config = dict(
    num_hidden_layers=11,
    hidden_size=320,
    n_experts=32,
    experts_per_token=2,
    d_expert=96,
    d_shared_expert=192,
    hidden_act='drelu',
    moe_layers=[1, 2, 3, 4, 5, 6, 7, 8, 9, 10],
    router_score='softmax',
    normalize_top_k=False,
    routed_scale=1.0,
    balance_loss=0.0115,
    balance_bias=False,
    init_std_router=0.0159,
    lr_router=0.000596,
    num_attention_heads=5,
    num_key_value_heads=1,
    head_dim=64,
    vocab_size=16384,
    norm='rmsnorm',
    norm_place='pre',
    norm_eps=1e-06,
    positions='rope',
    rope_theta=10000.0,
    rope_fraction=1.0,
    qk_norm=True,
    attn_scale=0.125,
    tie_word_embeddings=False,
    parallel_block=False,
    extras=['capped logits'],
    init='uniform',
    init_std_qkv=0.0198,
    init_std_o=0.0,
    init_std_up=0.0198,
    init_std_down=0.0,
    optimizer='muon_variant',
    learning_rate=0.00986,
    beta1=0.95,
    weight_decay=0.042,
    lr_head=0.00726,
    warmup_steps=50,
    schedule='cos',
    final_lr_fraction=0.03,
    batch_tokens=65536,
    max_seq_len=512,
    doc_mask=True,
    train_tokens=327400000,
    max_steps=4996,
    dataset='wikipedia_en',
)
Below are experts of layer 5 (counted from 0) of a mixture-of-experts language model. Rows are named gate (a neuron's input weights, with its number), up (a neuron's input weights, with its number), down (a neuron's output weights, with its number) and show model dimensions 0-159. Each number is 500 + 50 x the weight over its row's rms, rounded and kept within 0 to 999. Numbers have three digits each.
Before each expert's rows: a language model's description of what the expert responds to. This comes from a sample of Wikipedia text that the model never trained on.

# expert 25
Description: Year endings after a leading digit (2-020, 1-849) and time nouns like war in After the war, August, election.
gate1:398465520511417443521630518540550492543543477564546550464545531496581533428589442520487458548611461552508450502529525564490500521510584521543549524541574509534525476505444487590536471524466550479493523560441518594464494451539526495504555455488517536618567485558530555575479494400538469488550465436491453448468596549635575518481490584493464518491573459559478462518561611449541438638504508496530512501524445454554592499484491469399580544537489476458569517458498547433452453541536444
up1:505451490489545528513566578500359465543548582476582470507459485513463440561469443551472468451511495530520463502508458500452479528433482431497464496437461484457442447498478430468471513573567538561531475484485548494494511453462501458485515444516484641522556448505481521547534449469437568481506499507430537388565584529364507516385528442539496506639478544583514469411384416501588410583562477489543560498479551501546542472512469525526446473529444511468456573511488487572520525456597533
down1:449519538525521496489511463503500477456514499460499555542502588508503549481553560518519566489550398488394522594538482417542518489392513472508506476445491550577468445463546544604518494505556466519443536442614408492460420603509470484441477518533409496441538449426576630495445552494528548494472491486549480552429526488498534479496511537477500467577474509408482507509498559427495504503513571499451459388508470560554462462563557489530476496390426513503456563516464560546496401551461542

# expert 8
Description: Line breaks and blank lines after sentence ends, titles and section headings, plus capital word starts at the beginning of lines or names.
gate1:554543444520529466500545435475501458539680526509565488473462481496555581533539456559516445535485547489519533484570443578536545442362401551504535445523572473504567536463553565512536544471510544434500516552515488516495585432506460474526551523459483517445447491498553483522546455537490430417535467566450440513510483490489323410448511494432522575566547584578568501507472495508419543505541507516422514611544388421503473539495491526477486681426480527415554447492474523431493509463481490
up1:570564519467484512508463591476461555510467517503458411469533513523589524572533504451488501531440508474344477543475607484480507534551418515527448418539466556459481464503534549474637498514526492494466433471462611515563483507584474538555367501490558419517546460445495541448481507481572582456641483607487589449495457481480547439510566568519442469509556545452598514506515468489512525463494505481527516436460475404503434592533414488441512472478520493497504452495509418510529552486536504
down1:443596567533460538461550483486504457491488475512548479560476516453511478500531507497586529518441582488513536583520599541633569390407529522375545530574570396550468558528465454454505596392588548449501527511534544507497547451514503476454474501487509518466551507531427540469446397504496438399461515524451540522484478553525441500525506457521609452519451538499561656485482504409448514437510455450368475477550475478398449477582616555502525461473501505544524444525525481520539476447507550

# expert 20
Description: Wiki heading markers (==, ===, ==History==), table-row pipes with a first letter (| D-irection) and infobox field separators.
gate0:358542471473496502531503470412482557474514488504441607499586482590495476491494491515529536492520500415490450480614577416549463411550394548513516511450493349397513485595474552524543470507488444526495538508469467425511553466513494482457601554474484468459582512517484466571458486436492510444659472531503527435487525425520493439481470480500399468485465466474451486473487613480466522494433502502499591491413554414494511453503512493550485559531505552585499539500579530437517485554542466
up0:539568475532482430529484612601455504449456507510462492496519542450390421441460569482493365481597529445532498466558512589439520455519431521516490472541572567396372517489520488522442481546534480461511613476502460487601493485448584528547497539512446501558507419533473512557473479479510417564439512570536469420535516502479651455472510563472493554463488494457548538579483479539448486449538459477510459464427539563559456601593549536532589521492538607338535458531481520539477554528475569
down0:488592422534569541558488596586448555465551452518502430405544497537519531517435522595444402409595520510470526553480592441509394466525518483519555517489480485508398534479457478538440574523519486490479598505478501538546515409506507466433459523548578577551547484511486448417464545527463476543486463487522389564536470460527509444512562436503587472598564550515559462473399461471463409487512481457590488519530564492483502483491455535474592457448479441559494493521378460516464475507467459

# expert 31
Description: Line and paragraph breaks after sentences, list items or headings, before section headers or tables, plus country codes in tables.
gate1:440497363502443448528416485484466507518555483506511480430491469595507533532551585543640540511475512453523496546556453516494490511517444443466433417407557531562582444524531473517657407437503476481598449441555494549588489471473461551534434553499451416579530533544455495466512472471495577537529494561553521516503509572511524588486471594477558521516430467524431483571458443586471477514492374546415518450438392571509545449449416423499404466564503555505554592473511584557520484452481521
up1:533485454519540433406516427491542501497431498396481488487521543503488472500575454491502513449468471523525518459520531514617516506629427564589439455404523489512523498526480554459580448465467488458435573462526481508468514491439510481534360568571451544515459554469560518569535485516517503374440499476439573566497422506508501463581506626456524417496494497577463455466508520471467428525485465519563586501562548504473494492465476400538497433585546390366610523440532476601543571507549478
down1:582523483480424502571457567535528520490518429574469476614474457442520522545483507537424492489529457548522450465498470471439463506537428593568602484425520494403475534530430479552500515465462435470475447499507487607495465441537558493469553500501520524495502489455492500542476478581515556548468527490446514434513529538450530512519556465602404552545423417509584523577487512496594550486478561535405555507519489510440485436522482493452581445521487573499557499536480520456567422532494529

# expert 2
Description: Mid-word vowel pieces and short syllables inside proper names, often after a capital initial, such as L-am-bert, L-an-vin, N-ich-olls.
gate1:480372435511575442495504399513583483461473602521430549562489456560496566476385475520532509510556538526487477445597474541477518477425496571565495491521471481536496454460515378530507525464526472468460508430482514580493403492504489542453551472529429410427468499434539496576601471483473505610555621536537510516543534490499530516486587462468470593528482519489546515509473504461596595451443498512438405445500559532496445509567468483439474476462468554520554445455510535494539504494497495
up1:473522425443539405424496472532528475544510537484534517558527501517534508560567486544577538526605485509461461544459603479502487429494517510521502514570512490502578501525532456539549546478474539473510548533520638515526511497472486515526427551538537528457524528470477503476566502559451541467448611533504473479361492456533494513558435535473528529491523558520574485559548458472613500524481507498506464538481511549498409494442607462566438496551520550473595457447538518574531447472520447
down1:488458500415464534494526516446478435437524541456519545578411475503418493519486477491497467515442520604486528452463510547525462520433473525528499517525489495591480460344484546495511464454435503448580526502429484510452460541520432516496560493523570478540462506552435531471512508427496447503465463476514435492565574597497395502593498463570437521510487470535366534566487544531528532478448523477534406553452554519524498453468560523560533480553541486524579483426416393442514532530571548

# expert 18
Description: Word endings in place, river and institution names, such as -ville, -ington, -wood, -burg, Rappah-ann-ock, Pendhark-ar.
gate1:396566453468456459528445524449499533548523489529524434502509581443488581497515534574416457499510503613529512499559579523519474549471606484370488520490529394454538463556573510483530450606471524426451459570550463495549434523366465413559463573461530479486540595527482507511466449446494476507541408547610543544492540606503431470553490611553472596501479589443470562528476481542506374591537496478475541423461451430488463474504417507489358511495531487492481491435496432489586454505511500
up1:547461421478493466595599553560550469574446498488532535559443486463512477445609433559560536507561424650527463439529538517539598447533507504517521520407439515474547472543507471488414480503486510458460500495538492473423529484472487483591651515529468476420465395519512531459514442446504455442445521531480522505420517575520534513504498540451529359404565473464540478529492540553490461430568557497492492464546565591522575502379409604611456509532431405422546522533494478469540450461398562
down1:550548471464498641548498511594452413578568510548483439465487468608553450506479604554494494518487528539431540540596595444510563527479539555491497535516504468545551504509591577481399458515450463514529555481464495573588535499485445449527498535490413394443432517531586416541548490559487557504524577435419624466494541432412542445450562500521518478449531493626529611499495579635572422498501528538447554445438437550435377488499514467469512554507520454486589535527492563514531473522530464

# expert 9
Description: Opening syllables of words, often Spanish or Portuguese names and Latin-root words, such as Esc(obar), rep(airs), dep(ression), conv.
gate1:480538539517460504537556520531516499457486543498490423505536525594426511517448454581465531503479555426439534413440541484502513538567577552476466420455390472535517435442540490427456581456413500597499551493487567548482413574504507486506524520511473502475506442640483469449488530392507545495470492500366494481560661512503521514395553532488489402477501486470582454500469413474541451463561511494511418490379485503532457402487516475465554483553435487530495541464529566420527463463566468
up1:502516546576440535524498609395509536513532559518582529479519528666462507458457533478516505530427579486610570488483479515562583529425448503494624527555498420453505541531497535483418422423492525532501512433451421574478408512543497461450455550587416537508568531514522490506425557458561505546508401419481560479623533489585482487498587606526546477448518529528492481488447522476462460438467480437495474544478505439468495635564442425480527451509577545576502477507488520508467509582512554
down1:463558476430493505412587394575561530460526522520505499541450480547456528569461495430428363507534481499547480498505524470487488456546368455509557533621468551460576462483464593443496541412467454522544580450399491513457406605540497418561473594465485480533531470535508411519508529433579538440507558423440520540556504499623537532389462511495465451453509505502475509523427552482379571479445424532493539417519537531444484490484592478494523557494498470488542475442481484427485510426574527

# expert 22
Description: Early pieces of proper names after a capital, like St Kilda, Sy-b-il, Th-onburi, Gib-raltar, often place or personal names ending -ley, -ton.
gate1:498466482445459490507457534493487457527478522500504530501532471466492520576498486465503477438476467534552422488513512517431502543530435512602500535577540481534437518464480497563579524466563442501486494459437553455450405464491514464474477468512524533512517522567549534475556480521510382478505566569557538499565418496463532583558503509511417561552533544544465401467554602501531493469558454474533560540464604447479405499525517487536552548438543534537473484557431462507427460499469449
up1:439568491598456531552464523463534484519533483517476419552514496444394583404463501561551499472427470600511477566462474552447499538463490527524489430327453436536603543535548505522498449521494439497554417521441540541497474531460465469434550428467516559404532523476416523580453529529436472457453515512536463458345529522434529489529461528421589517523511411577534509497603597491517471537543495519516467546501519520524472477526461462485577461433476480457523458504473436506510558460496505
down1:438536533456537442436555489552529503513529413520535572515596567456471541564546456496469478541465477518506381542439552546444488474476487478530497471413478515522504473381434488471468508529500465459539548446543578530542467517474496441474487549491590560469553458445415660560510477524522493507545491531595484517401403521432535533434430455409469478435437380443510553604479571543432599455449486419490499562471535523526562525480558510491578503490487633508539491540557500575483479440482544

# expert 15
Description: Modals and pronouns after that or which, such as would, could, can, they, plus first letters of verbs (l-anguished, w-ish).
gate0:477497490538477458466567372480469553473470475562510500562485444438534495505477410507622524443497487577408475432510545448371551491565439555480500469548474486421477553537434503491488532535415564486454569501442480406472502461632467571459551490487496505533400451606478494479497548456475506483505476532471462469503499533536493538557478466504498534459498532635458484450508477431500478504474537518479526500435532507454424580475588437520490517468555568475616420492509534522429461392506605
up0:576457465458375476521494491476539402509430454606488501557388508482532510518487520434434591474461495467496458403530571406611583483530451538561464531424445532470497487531372481600552514546447571516527500599490511536509530500501505467500573519493472461575553481589560497504478384507536511449479509480509510469388547491533457517483515502447464469456520519407559445439576454489480431505429585435473532476419492479418550538521567472494463534459506491599497536506527552494527460509495515
down0:533480489491524638451566573511525530537455433491489547574442372530546426567456503423515480492463469569523577541457574558506495572458497438482518478516423538508486516408458542501466482415452486474494548547456605594517343432476405537442491462569401451579505466520474427465511500503557512473468515544478528442596458544488487432520521535509446510548447458556549481500543594591471434503515545451440489453509483568425620481539560399487612480457496482512523513468474544518549578484454539

# expert 17
Description: Consonant-heavy pieces inside foreign or unusual names and words, such as Sch, Sz-t-uk, Ash-k-elon, Sengupta, often after a capital initial.
gate1:448503435506445519488484554444628505478496484534570576556527464553436494460617460451450426548516535514536481494440546525618478513499540494537503501476531638442439517486539523487448511536457497515482496438426500482500560515458406513466437505518600498502531580495541513492502488463623473546500534388451460499507493582497482493467519450488512407578562465529448478469469560547509411475501424571551483499494488403527410519515406507535449612542563458496554344462491506508471553457483555
up1:560446543442529512501475552554465423530553499553452514583466465441428479466521474527546490508396485498439596457501505533480473541509554482466548561517493432502532439564513496444454564562565586510513438459490450505491502416523481439464507493417542489540574488528413475524504516438410521603503490538423403503544570493516561524525558449467394540488521442525495549500538541441513567458523490482521593495576425610465505523487532534432554482527527499538593529495468457499437501480544573
down1:478458512551546442477591528501506516446466532433425517496584486498482515507586452483452502599499484406516555460486461509562421455503493505464447498400563455490481583526476506496566575504571504460593429438525551485522400535427508474495460383412522551505435461551559491482577427435507527498534504569425546498538431459551493449510587456456469503440402411501506502383486380507425445537496485413468538473504452539427544481526564515452536458464390487496491555490480421474531445523466460

# expert 3
Description: Main verbs after a subject or auxiliary in biographies and band histories, such as made, began, played, co-starred, formed.
gate1:500531497503439508527444600532527653466472451443545461423632420510492502511527499478570489516453582593524517568454483534539507513558470384485474527548516468517442551520519544567449478516491462463476473560514453494549519468477462581471515468465571576549672471457452508419502348483581590418577558470442493426496574501450491443536454517543492565656516511553480530552572504597486469499509553446519567524560443483524544414534515472531539575566517450550545504529521537530480518513483523
up1:475523494522581514464531553490518523494347529334455466408597504508433481553530503515466588467491516522483538476574500470490421474511438526517518474551478475507620516443618550519503472508511487451534558528492433399541532528474470494509439478525519475446486447544508482510428506492562490526494396519411452540460477435525578550495432485487526590564505485520426469495469525535496475446564474622520470499435543585482497492497540524563506431446509477486565425481487487505467598524448557
down1:498486524513436486436404529551494555532491473573449556633492476577511406494532496413537447530469568447463511513597472427525460555545477503489475409588430549507514528457484499524467482552585532474496498575422452588472504507509462422591548622558523463543477521514409529482461499515497500463577482420511426488518458608368511547492500586512456535539536488517497495523404426554381531465449542600518570576469563439468604480512453477525458509446431461477424493482416568442538539515539478

# expert 29
Description: Last pieces of words and names inside lists and tables, such as Fl-ood-lights, Thr-iss-ur, EuroLe-ague, and digits in coordinates.
gate1:522523525509529534509509512527506565543466560534548526552495496502449462584504469525523475536498412464502458449500505452504601486419557551494411450516480419480448478512466602556533529488593528447409561470486545596502426481501456514469411499555514427569426472486549527426509421494518549560471427358418460474531487482551445510440496467575481608460530565470493405544485550504504549444504565509512507498582436514420487527475384488508482540546558660466512443530561442484498561528423507
up1:453435580502498579491458485513514552526429422526532359452555493492557484548483463483658554476501527540501478539533514431471437436396553520497499525468403556516512632520506501428479569547526550557540574443481431522523516446587458554422512438398498508463511451382451510526606493494522514496508431520524516553520488541479442500522516548465445426528460654491551361459438471505583502466418489490544587574426538417504501516460490564518484526533556525426476486530441542442465588519429478
down1:512478555488494526506437497523544500482562468549547461456531432540511429591433403521541544491480420430419507504507568494517394498494576468491543473543535554476539503522410533438479511460572600446455542498443477555488576488457478529434473449423475486499488524434480512443469505446517604598553484550548532504458434541483559523525337591488471478546527507455506436532417469468529541495502528513499534502522505527498455519574489535455592417513510525529516576563513472626521476544450540

# expert 10
Description: Periods closing sentences, often fused with word endings or quotes, such as tri-al., eng-ines., term-s., ")." and "".".
gate1:551461513389546586533564438467570419499481420480447534495586527556540453393460540502510529490592504501525434510443555507416525551521467545554471347615544489503510509398570404459441521585530510529472440500461554554476544553579495533481504459521573483501547500539519473506508444523523501577523373420572420430450428513524478531513481453522445505403531484489533499517455446461508519505422555445453508592525563563527470473481560544544555530519492485531510484487463459497409486488520511
up1:574542493461503483470604506487491410606536507562459526543535492549495526480443493481460539456550570542521541531440514504458459566490406549471496418503454490453490493479458522470508463412592413467536472519475549570569478498616514544507510476488479488461495476478504509500625430431499413572539456462538495478579492466481478533584521517495526476434511612517464544534491514437489595536501536458528558587515571499527503483490530502564476467532451589498499503464559415562450532521471490
down1:502517414563354567577432584515533548492545507595488472574509463511513507552486614486454524491522552472486615423537385450501405579449519441484568530410480537519488644436508481540465457507548551514484496424515481538512526498486497418648512567524504536554576412474486483392446568575475467507549534498449578553514513450555552518486496541463484475518532510505527512489458560505465496544550554451498470446460549465502515539454497493466478575542515511482507408501513414502506540420574486

# expert 4
Description: Nouns for people, roles and organizations, often agent-suffix pieces: scient-ist, present-er, account-ant, player, school, government, band, husband.
gate1:483569515475475464531418564566451459533442411477488438576481531509457542539580543620492436502583517510490502496478494460495509580521446549534551523559477589555460485445396573432428470400566521469454541525472496424440520520497548585541513453507492463460395475503580477548423574449475485537525481597514545574505587505569474490426495512477552509481515512555500518463482555517510485513553532508468459549530399523487513481553569463419525576508456559476453494542448461520496496534551573
up1:629469489524484435465443441423502501513566512528520544541523490519544422473525449426452499485467453524512396476605523473512502549410462509432525428555438446473470507514503476522548507491575489519523478521513548502500482459569448532503461466573478627458463484547473516414541564454480497488473555470513459460516552486581420457518467438617581461582424495510496497552488472475494483454488513539556477531439550481589453543472472386470539437545469471438458544446455435495553477490518567
down1:439502547484497564426474485498401483446464480455418501500456479599479524479531485454535564479536475445527503448408446511654380498507428518544434453490603473439608528418514546497503513514495406563557536514542539565485530511430492525415454456558527538451527462562485769581469472604445546501481420535558466485462466499433524504505500445463531526475525526472470497541513474491565511441485497437603378501468586497444531602470491479537370571460456521531502507523523540539469524512502499

# expert 27
Description: Ordinal and descriptive adjectives after the or a before a noun, such as new, former, second, grand final, popular.
gate0:509502522622477469598608481491573463439538471475505420514506487574502483494565524515502531548522606525474414541442524588489495494339386508553532478478429461451429453502572573460386515504467498555555459456546551470485585497576554516495521571584528529471555476522490494488476486577456563521507514453441512536452474514518550506495469454390521532425505511486522535473490483510529514516515476512564484486582430508567509531509398458455537483448501523534460433460436489448480724492466481
up0:410483452480499461372457549516612473411493427541494488457595514470421481497589557537415488523608520511493422467427496470501547552597499527531635463570569442436462473517512558490493466500534528524531384550576507507478572520523519611541513502518538433566555484494595452545464457481518480553483392416520540465401479492592472495410472486500493491459520545592473436496474425501470553484518510457476474482475604533444576500534482526433557513427467400499523522525452486425493536480529484
down0:462421483584544473520454535499467479456438500437536420541479449492526548452552495478457446448617522606537536469513520371454482445524524501509490456536437533538387422621553634485453484573449547590538445541512548423491522515461538618521514580451459515616564560506507400481485423488525538466462425429538520486463496534575437469420459480487583516463419558441506449501514464469459472433451476563515513527480554484380488509480441502432527494425417556465550537434464536467539497543537583

# expert 13
Description: Short letter pieces inside proper names and foreign words, especially s after Pro or Grö: Pro-s-inečki, Car-ey, Philodry-as.
gate0:514513496508390580480452466529534456448558496455537505465543493564459525488519556483551510477468570498447502480451472553480537568498525528452571539513514411525404487472540529491542493447510441412539549529529562538582479435522440541496462438523496493458419447560452426490617501476513550584398512530511429513501421509529585563457497525548465464544462575498461423489528470601432481526471443584519488584515510462455544537515490495470527478551343459591483524423536485481469477502605501
up0:429511526422518493571572530478518538569455394600427527538429465493493487497548502526453453427502459480446458522557510452513486581564471523492514526571528452513441479494476501531457543406517556450518429562432517555616484511484512465490592547557510472608529537493420455461538474596511485481489535503474440492449443536563446433614606523492507463503503528528505431539483418427517432518552341505490416480494507493438447476622498538506370513453581489559422469531440485411480523512444483
down0:515490510458515528496451526534583523517359440508382517521494397505505548528469596498481500615521568442513545442503474480474438463465438528569397515518527468442474550528437437487444450519519462443530428475572477511501572493457519544460485509486567518521436542543590546430428448563395471482418516436507466442584463466571549518550484580483469527435491543455611453568505494463453496479483428511537524405465514463527474463413526430445395396486461567430525572530451562482491446476498453

# expert 12
Description: Sentence-final periods, closing parentheses and quotation marks, apostrophes and score dashes, such as ". ), ", 3–0.
gate1:477453530542471538564531542548562545510465486439486456445440481484420589530579521449514554460504389488546473436386531497548536442468570458474583510509434558482565496512486526522559537519425502440350461606397454521566460466481479459552540515487513435459446510629493425512567536561579511493503511470489424522386498515512475577498482495485490464530544564546482556507533525466526508534463462576510499547546589514564534455392523530517578406517573508461557420497441433463508494573445472
up1:455443568503418450563554518501555519516588484495480555483525383548459489531432568489501541555519507566429508499559466436528515565493495459432534547490600575528527523492520558588467359408440472565455475636561515449466577403546467481530471484469490489462503500338521468473552519527529498522512526487475497554454396505432462515507505539489517489487585545559609473383457545475456483599504438566534455507565442558486457530562533527485509530492452453466455538480463532390535547478494558
down1:509453437455449487491508571476542550525518454477473443431475453514490411564537410503552519411450538493528507490522494481461481497541507470501579417516558561517467434473442549511544486616588420483455547568397495481495487472524556362451496466528511503544529451526489494454486509456554494489513539535477407406543517569424531450536500489455521584522457429556517580515494564484502366503493521528502460389432493556504376391479564454513463391455485445460526423530485447470496495479458458

# expert 16
Description: Single digits in years, scores and table cells, place nouns like Street, County, Stadium, and mid-word f as in spade-f-oot.
gate0:440466461549476583609442435500556454499423567484552523512538503416490538535482425489535483530480513485512528560471483463517470451403476449496474524508422475503425462452492562507498544586538523442517547590406531502560483580560533470504535544551574467537527470538496525463420453529483497568469518553578512564488511461515462491612463484547525539394459399583503575507431501545481492482631438561520482503505537511494504470523532440522545477542622485450510514431519462410507580519549558
up0:508499476516596413444384442506550491509517523532516542495512489502393530464506539582553488525507485411649512540541547502562504394499535502515422509499585523453502456557453550411495509500452480505501519513449554511388481498602507471436472557452525511460469482532478515453511529497482478506492498528508507481534488506528502416546531525604492374458510423507562510484491551557501486594502499452514586496479506503598510497475522537606440537470407455539553545508627575462491495525459431
down0:400539483519553543507486562408519614531589453589545616482467500464464586535410466490449445506514458521629417414527484483552526474498447448481531546567467585413526521514465462507470455579546579526545450466541456525425498451561581546418460504569518447571543498586557520528512550457515518504511480415504490627478524510462500509525574360442524444497492474426453567482396494569550510501469483499533498529414469532472402396457522506595534477461561469527438414519457535467498462470462482

# expert 1
Description: Quantifier and descriptive words like some, several, many, various, plus mid-word suffix pieces such as lifel-ong, pr-one, disreg-ard.
gate0:490470587429550635499478527443507518527551452569500500482518535523521601473584468482502448565597448478587538505532481504564506563454465532495527562458518477559552432508504568504573483493546531541573511469577471522457558412423496575511401496569471533545536559450495516555464458501455521615577559459524430480364366463534494568482456515419432497499510546455476534455618515439433425492581535496546544506519512436542512550521428520431526353554488533507408437516535476425553473587509571
up0:450502450495498484586429541496540599486526456501577506499525627578510489342566479536450462443454449506457519540527544459450517453475526403492495552456427469503549586392574484564606588523430426440584550537535507451490541596452504384436503482485517532479474549435434516485558534519516465445486477494409553523552500486523496446475499428564486506408465505553475549477512469481583404505532477489600401478411444461411404440555536553579587457545469429564450488539562550479474432430488530
down0:494414439579548489518469573480471493444507459469504549436534477472550487415450478526409556506537493444497435584558482538496509499514527429429487517531564566460347567410516467548471489503496483458590542562524518493542549530505390523394504475501552464504570523562544666397487499433528470437485476522466490503475462473508501578509451584518481506486533476510524488485469533514543477448494508501588461497558489490568467471596496499468470509487518422475568472520392482443455500526508473